From a checkpoint of a small mixture-of-experts model trained on Wikipedia: 16.8M parameters.
Below are experts of layer 8 (counted from 0) of a mixture-of-experts language model. Rows are named router (the router's row for the expert), up (a neuron's input weights, with its number), down (a neuron's output weights, with its number) and show model dimensions 64-95. Each number is 50 + 10 x the weight over its row's rms, rounded and kept within 0 to 99.
After each expert's rows: a language model's description of what the expert responds to; "mostly gets" lists some tokens that are sent to it at least half of the time. This comes from a sample of Wikipedia text that the model never trained on.

# expert 23
router:55 60 43 66 42 75 49 59 46 42 54 52 56 52 72 49 53 45 58 57 55 46 48 57 45 38 55 54 50 32 40 52
up0:60 49 49 37 41 50 61 57 61 62 54 58 44 55 39 52 47 37 56 53 43 42 58 64 48 54 60 55 49 45 51 70
down0:45 42 48 36 64 39 62 46 47 37 66 37 60 62 41 74 26 55 41 58 57 54 56 42 57 51 47 38 51 68 43 64
up1:53 58 59 61 51 58 58 71 40 60 40 59 48 64 48 30 39 36 51 40 49 37 47 43 49 57 43 43 58 39 54 35
down1:45 69 58 51 54 37 36 50 64 50 48 37 47 49 49 56 59 65 51 62 39 64 53 55 37 43 58 49 47 58 27 48
up2:44 67 53 44 47 88 48 55 48 38 40 53 51 32 42 44 48 54 41 52 53 43 43 49 61 60 64 49 62 56 48 54
down2:59 50 60 55 35 44 55 49 52 47 37 63 60 63 45 50 50 63 58 72 48 50 52 42 48 41 39 41 49 41 37 49
What it handles: Mid-word ac/an/un pieces. Vowel-led pieces inside names and words, especially ac, an, un after a consonant, as in Char|ac|teristics, V|ac|ancies, Sult|an.
mostly gets: "ac", "un", " Un", "·", "an", " on"

# expert 27
router:60 59 39 61 40 87 54 50 50 53 42 52 58 32 64 55 63 43 48 45 59 43 54 43 39 59 42 48 48 35 55 58
up0:41 52 46 58 58 53 46 49 31 65 43 53 34 36 40 49 38 33 55 53 35 57 50 55 43 57 63 53 40 40 56 44
down0:51 60 59 56 38 41 43 54 51 56 46 64 64 35 37 44 29 43 46 64 50 56 36 47 50 25 57 35 39 47 53 50
up1:44 62 37 63 50 53 58 72 61 55 60 52 41 51 42 58 46 28 46 48 53 48 45 46 41 44 59 59 48 51 48 42
down1:40 57 32 70 51 41 50 58 55 53 58 55 38 25 39 65 37 50 64 42 55 62 55 52 45 35 61 59 44 51 47 54
up2:58 37 34 33 45 61 42 63 42 50 56 69 58 28 67 55 51 67 64 59 39 36 51 39 29 66 49 39 52 40 51 58
down2:47 43 53 46 70 32 39 44 65 37 46 49 42 55 47 40 53 47 46 45 52 54 56 42 47 44 62 41 49 35 58 54
What it handles: Mid-word suffix pieces. Word-internal pieces after the first letters, especially el, x, ed, igh, ork, ial, as in wav(el)ength, comple(x), hims(el)f, Me(x)ico.
mostly gets: "x", "el", "X", "igh"

# expert 2
router:32 47 36 60 49 66 43 54 49 44 54 61 39 32 57 50 49 37 65 64 65 19 43 46 35 53 48 44 44 34 48 63
up0:39 61 41 69 53 49 73 51 46 61 52 64 47 49 47 46 50 55 60 46 56 47 49 62 32 48 61 55 49 40 63 61
down0:56 40 64 50 35 46 36 57 53 35 60 36 51 63 33 46 50 44 43 41 48 47 48 63 58 44 54 29 43 57 44 45
up1:51 48 35 61 36 64 45 40 38 76 39 54 51 35 41 20 42 47 47 49 47 49 56 56 58 62 59 56 65 50 56 47
down1:32 51 58 51 62 44 43 59 53 40 47 48 48 68 50 60 43 52 41 56 43 70 22 46 58 62 50 49 58 44 54 55
up2:56 51 35 51 48 46 50 61 40 54 44 31 58 43 54 52 46 49 52 55 52 55 43 40 34 54 70 44 63 54 19 40
down2:65 57 47 50 40 42 59 59 49 48 56 33 54 46 46 34 46 49 66 39 60 60 60 57 55 47 29 42 59 62 57 47
What it handles: Mid-word vowel pieces. Single vowel pieces inside longer words, mostly u, a, o after a consonant cluster, as in Legislat-u-re, Alb-u-querque, Sant-a, concent-r-ation.
mostly gets: "u", "о", "a", "ia"

# expert 32
router:45 60 56 49 41 50 59 60 52 57 49 46 30 68 56 38 55 45 60 56 60 35 62 53 43 56 60 43 48 28 42 51
up0:46 49 56 61 31 60 51 56 32 67 54 37 57 52 34 58 42 43 51 46 75 42 59 34 39 45 56 34 51 61 64 35
down0:60 39 45 34 44 47 45 43 43 36 64 65 43 66 52 65 46 33 39 60 48 56 39 61 46 47 51 64 62 64 43 59
up1:45 59 54 68 52 61 43 43 43 43 63 41 58 50 50 37 60 47 71 49 51 49 53 61 50 47 62 49 56 62 41 43
down1:50 40 44 59 55 32 41 37 37 57 44 56 37 45 72 51 42 57 56 71 54 57 41 38 57 42 60 59 52 58 31 49
up2:60 38 59 52 56 50 52 39 51 37 47 62 59 40 39 43 40 56 37 43 48 51 29 40 46 51 66 46 51 49 47 44
down2:65 39 45 56 53 63 55 59 60 32 50 48 41 33 41 45 42 62 37 38 42 67 52 56 48 57 48 62 45 64 54 39
What it handles: Capital letters in abbreviations. Capital letters and pieces inside acronyms and surnames, often in tables and lists, such as MMS, SML, SMSD, Mc in McMillan, MLB.
mostly gets: "½", "!", "+", "Y", " S", "S"

# expert 19
router:51 63 45 57 46 77 48 57 49 45 45 43 45 58 59 44 51 44 58 56 56 43 59 50 46 41 62 40 45 42 55 54
up0:47 52 58 80 56 45 47 59 38 57 56 41 37 59 53 36 65 24 57 38 44 58 51 42 51 53 52 46 48 54 40 58
down0:39 54 60 45 43 38 56 57 45 37 37 39 47 38 50 51 52 55 66 46 64 54 69 49 52 36 29 55 34 49 37 47
up1:46 54 44 58 52 57 53 64 40 34 77 31 57 50 68 31 55 30 48 55 43 55 57 51 58 52 52 64 61 48 40 45
down1:50 59 42 35 42 48 61 46 57 48 47 50 64 54 48 53 59 56 46 50 37 55 48 40 38 34 48 64 39 46 51 27
up2:38 59 52 56 57 82 42 46 40 56 36 67 54 55 57 56 44 53 59 47 44 57 54 51 46 55 59 35 37 47 64 46
down2:61 35 50 40 49 50 29 66 50 55 57 55 38 46 63 41 50 67 42 60 33 55 23 46 54 61 52 52 44 56 51 36
What it handles: Name syllables "an"/"i". Syllables inside proper names, mostly foreign personal and place names in rosters and tables (Sosl-an, Sarm-i-ento, Sov-i-et, Gill-an).
mostly gets: "ran", "i", "an", " Un", "ian"

# expert 36
router:33 46 56 55 44 56 47 48 31 50 51 43 38 43 43 49 52 39 58 51 59 36 46 54 48 48 47 43 56 47 57 52
up0:46 56 19 51 47 52 56 45 40 46 60 47 56 29 61 36 51 45 37 58 60 44 49 64 33 55 42 38 27 44 55 51
down0:49 45 33 53 52 53 38 43 58 67 60 47 57 47 44 53 29 73 48 25 42 49 47 52 32 56 57 53 57 50 63 48
up1:35 38 53 63 39 53 77 54 53 37 54 38 44 53 50 51 43 51 61 65 64 56 56 49 43 42 55 45 57 52 44 54
down1:62 64 44 53 41 39 54 34 53 47 35 43 43 54 43 65 39 31 61 63 27 45 39 50 54 41 36 58 49 69 48 70
up2:40 49 36 61 51 50 45 61 54 39 42 54 56 30 39 48 62 58 54 28 69 51 51 56 59 48 66 49 63 49 46 49
down2:65 32 45 51 51 54 54 60 43 48 46 56 68 44 53 64 49 39 58 73 54 69 63 45 59 44 47 47 55 50 57 55
What it handles: Capital initials, accented vowels. Word-initial capitals A, E, I, O and accented vowels inside names, like Guti-é-rrez, Nicol-á-s, Trois-Rivi-è-res, n-é-e.
mostly gets: " A", "é", " E", "ä", " I", "ö"

# expert 25
router:55 55 43 49 51 76 46 64 47 42 51 55 48 62 38 30 60 45 54 64 56 37 57 51 37 46 43 51 45 46 41 40
up0:45 59 45 54 42 55 46 70 44 63 39 34 33 42 56 45 45 29 46 49 48 55 54 46 58 38 58 59 40 55 23 55
down0:48 60 40 53 43 50 41 40 56 42 59 69 42 44 37 57 44 36 43 48 59 54 48 53 57 59 36 53 21 61 57 33
up1:44 49 49 58 59 65 69 46 50 54 42 49 51 32 56 44 44 53 79 53 60 49 27 49 63 53 39 48 47 49 59 64
down1:54 52 68 62 34 63 46 54 47 56 49 58 52 43 48 44 39 45 46 43 40 52 26 62 50 52 45 45 55 48 49 57
up2:47 50 39 45 47 60 45 53 26 49 28 51 48 56 51 64 64 46 52 59 48 31 42 44 41 71 40 52 65 53 51 36
down2:47 48 55 54 29 23 61 41 79 46 58 47 42 58 45 50 45 54 48 67 50 48 52 42 52 70 38 33 58 35 51 55
What it handles: Name pieces in sports tables. Early pieces of names in sports results tables, especially "uc" and "ac" (L-uc-as, L-uc-ia, P-ac-ific), plus line breaks ending table rows.
mostly gets: "ac", "uc", "N", "·", " n", "|---"

# expert 14
router:43 48 39 66 53 60 47 62 47 49 54 68 41 44 61 37 54 21 66 61 58 28 41 51 41 44 54 41 62 46 47 59
up0:59 42 48 69 62 51 51 56 47 65 45 47 62 61 38 52 65 47 47 60 69 39 51 56 45 54 61 57 65 48 45 72
down0:48 62 47 74 48 54 56 60 56 60 47 38 34 48 45 58 50 48 50 44 63 49 71 64 50 54 26 61 37 51 46 51
up1:57 51 66 47 52 52 59 64 57 72 51 44 47 64 53 42 53 37 45 59 49 53 53 54 37 43 55 56 49 48 64 53
down1:73 32 49 37 37 41 48 34 48 42 49 57 60 52 60 49 65 41 57 40 47 47 52 35 53 46 74 53 56 47 34 58
up2:53 54 64 64 44 55 51 59 58 59 62 66 52 58 51 39 49 47 64 46 51 51 64 67 50 47 54 49 63 52 50 41
down2:50 58 54 29 55 50 40 32 43 53 51 58 35 30 65 49 47 63 55 62 67 55 56 51 54 60 40 51 40 39 40 47
What it handles: Vowel u, o pieces. Mid-word vowel pieces, especially u before al or re, as in sex-u-al, context-u-al, In-u-it, ne-u-rodegen, Achtliederb-u-ch.
mostly gets: "u", "o", "oc", "a", " y", "о"

# expert 33
router:42 45 55 63 34 53 47 69 38 69 44 49 34 52 46 49 49 39 53 51 65 44 49 35 47 58 31 43 48 50 33 39
up0:42 39 41 53 49 55 50 42 36 49 53 68 44 53 59 49 65 48 37 42 49 36 56 39 59 36 51 49 61 33 41 49
down0:37 40 51 49 50 40 59 50 50 69 62 55 52 43 68 54 48 58 54 48 52 38 48 37 40 66 50 44 50 54 48 50
up1:47 55 70 62 59 63 56 53 54 42 40 62 46 54 72 57 39 54 59 43 62 56 58 50 34 40 51 52 40 58 35 48
down1:52 55 40 45 32 62 52 53 52 56 51 42 61 47 55 46 49 41 50 50 61 51 44 41 39 45 54 37 48 37 42 50
up2:55 58 67 54 35 46 58 45 58 47 49 53 59 41 33 53 55 24 59 35 57 44 47 45 45 52 69 40 59 45 41 54
down2:64 40 49 43 66 46 56 49 61 47 64 40 54 43 64 71 45 57 50 53 61 62 62 63 52 50 45 60 46 55 56 49
What it handles: Line-initial capitals and symbols. Capitals starting a heading or list line and math symbols (±, ×, +, –), as in (S)ex, (S)ummer, Ind(ep)endent, (C)ritical reception.
mostly gets: "ep", " U", "±", "×", "*", "+"

# expert 62
router:50 53 52 53 46 69 56 63 48 51 52 50 39 54 48 36 48 39 61 45 64 41 61 37 30 51 61 50 65 38 60 51
up0:45 63 48 48 45 62 60 59 62 32 74 69 59 56 36 47 50 52 37 48 62 50 49 63 75 57 47 49 51 45 59 67
down0:69 39 51 51 67 51 37 63 56 53 40 40 51 48 41 45 40 62 49 47 45 60 55 54 62 30 40 33 81 60 51 50
up1:48 49 53 42 34 55 46 56 43 51 29 59 47 45 32 51 63 33 38 44 42 49 56 57 36 42 28 34 43 53 53 59
down1:53 62 60 62 58 50 62 59 53 40 61 58 43 45 53 68 47 45 41 39 52 42 59 62 61 50 51 50 43 49 54 42
up2:22 45 83 49 34 42 75 57 57 49 60 45 46 37 57 53 62 43 41 49 62 52 46 39 58 65 54 45 41 49 39 36
down2:49 32 66 65 52 42 48 55 48 50 56 44 56 62 38 42 50 43 56 50 45 51 51 49 42 50 48 60 50 44 50 63
What it handles: Z and accented consonants. The letter z and accented Slavic or Romance letters inside names, such as Alonzo, Ebenezer, Piacenza, Bronze, González.
mostly gets: "č", "′", " le", "š", "ç", "z"

# expert 16
router:59 59 49 55 41 73 57 62 60 48 46 60 52 57 54 36 72 44 57 49 58 44 62 38 37 59 62 45 55 46 53 54
up0:42 42 54 41 44 61 54 69 66 54 50 59 53 37 26 45 65 45 50 39 80 55 58 42 31 60 50 59 52 49 50 66
down0:44 60 46 64 46 44 50 22 36 47 51 73 39 42 52 48 44 39 47 54 62 70 52 59 76 62 46 46 33 44 47 49
up1:53 68 51 48 50 41 39 58 58 44 49 50 54 52 50 53 46 40 62 47 60 49 46 53 56 56 56 38 68 48 52 34
down1:50 49 50 44 59 63 35 42 58 50 36 53 60 47 46 69 66 58 61 51 50 45 65 59 55 43 55 35 57 44 61 42
up2:49 40 52 49 57 49 50 50 47 68 37 34 31 37 62 58 50 48 46 39 46 48 37 49 64 53 33 47 62 63 55 65
down2:66 54 68 71 59 37 60 46 57 56 32 51 40 51 29 47 56 42 61 46 48 54 48 74 53 41 53 38 43 42 66 49
What it handles: Mid-word consonant clusters. Word-internal pieces such as igh, x, ort, ed, ical, especially rights, tax, sex, Stallone, completing common English words.
mostly gets: "igh", "X", "ort", "x", "ork", "ew"

# expert 63
router:56 61 54 65 55 75 64 60 45 54 56 57 47 39 49 42 46 35 44 51 48 47 65 49 48 61 50 47 33 38 57 58
up0:48 64 58 48 54 56 59 55 40 69 68 70 51 52 79 32 50 41 53 69 46 40 65 64 41 44 40 57 42 48 23 62
down0:60 59 38 56 34 62 40 53 47 48 49 42 58 71 45 53 65 69 51 35 53 50 43 52 52 51 63 57 50 53 42 64
up1:52 74 44 37 34 54 57 59 36 49 62 68 54 39 33 53 46 45 50 44 65 47 63 43 53 48 48 53 64 33 28 58
down1:52 45 36 42 42 42 59 55 33 52 53 58 42 46 57 58 60 60 40 41 61 54 62 52 69 47 37 67 44 56 53 33
up2:46 56 59 70 41 51 43 56 44 51 60 50 57 56 36 42 42 43 57 42 45 48 55 35 53 60 53 47 49 38 57 58
down2:66 50 53 52 43 23 42 46 36 23 42 45 33 71 55 49 59 43 41 66 39 45 61 60 52 64 55 60 47 38 48 42
What it handles: n and v after r. Single consonant pieces n, v, b, j following r or vowel stems, as in tour(n)ament, bor(n), slee(v)e, lear(n)ed, von, and accented letters.
mostly gets: "″", "′", " de", " v", "ž", "ñ"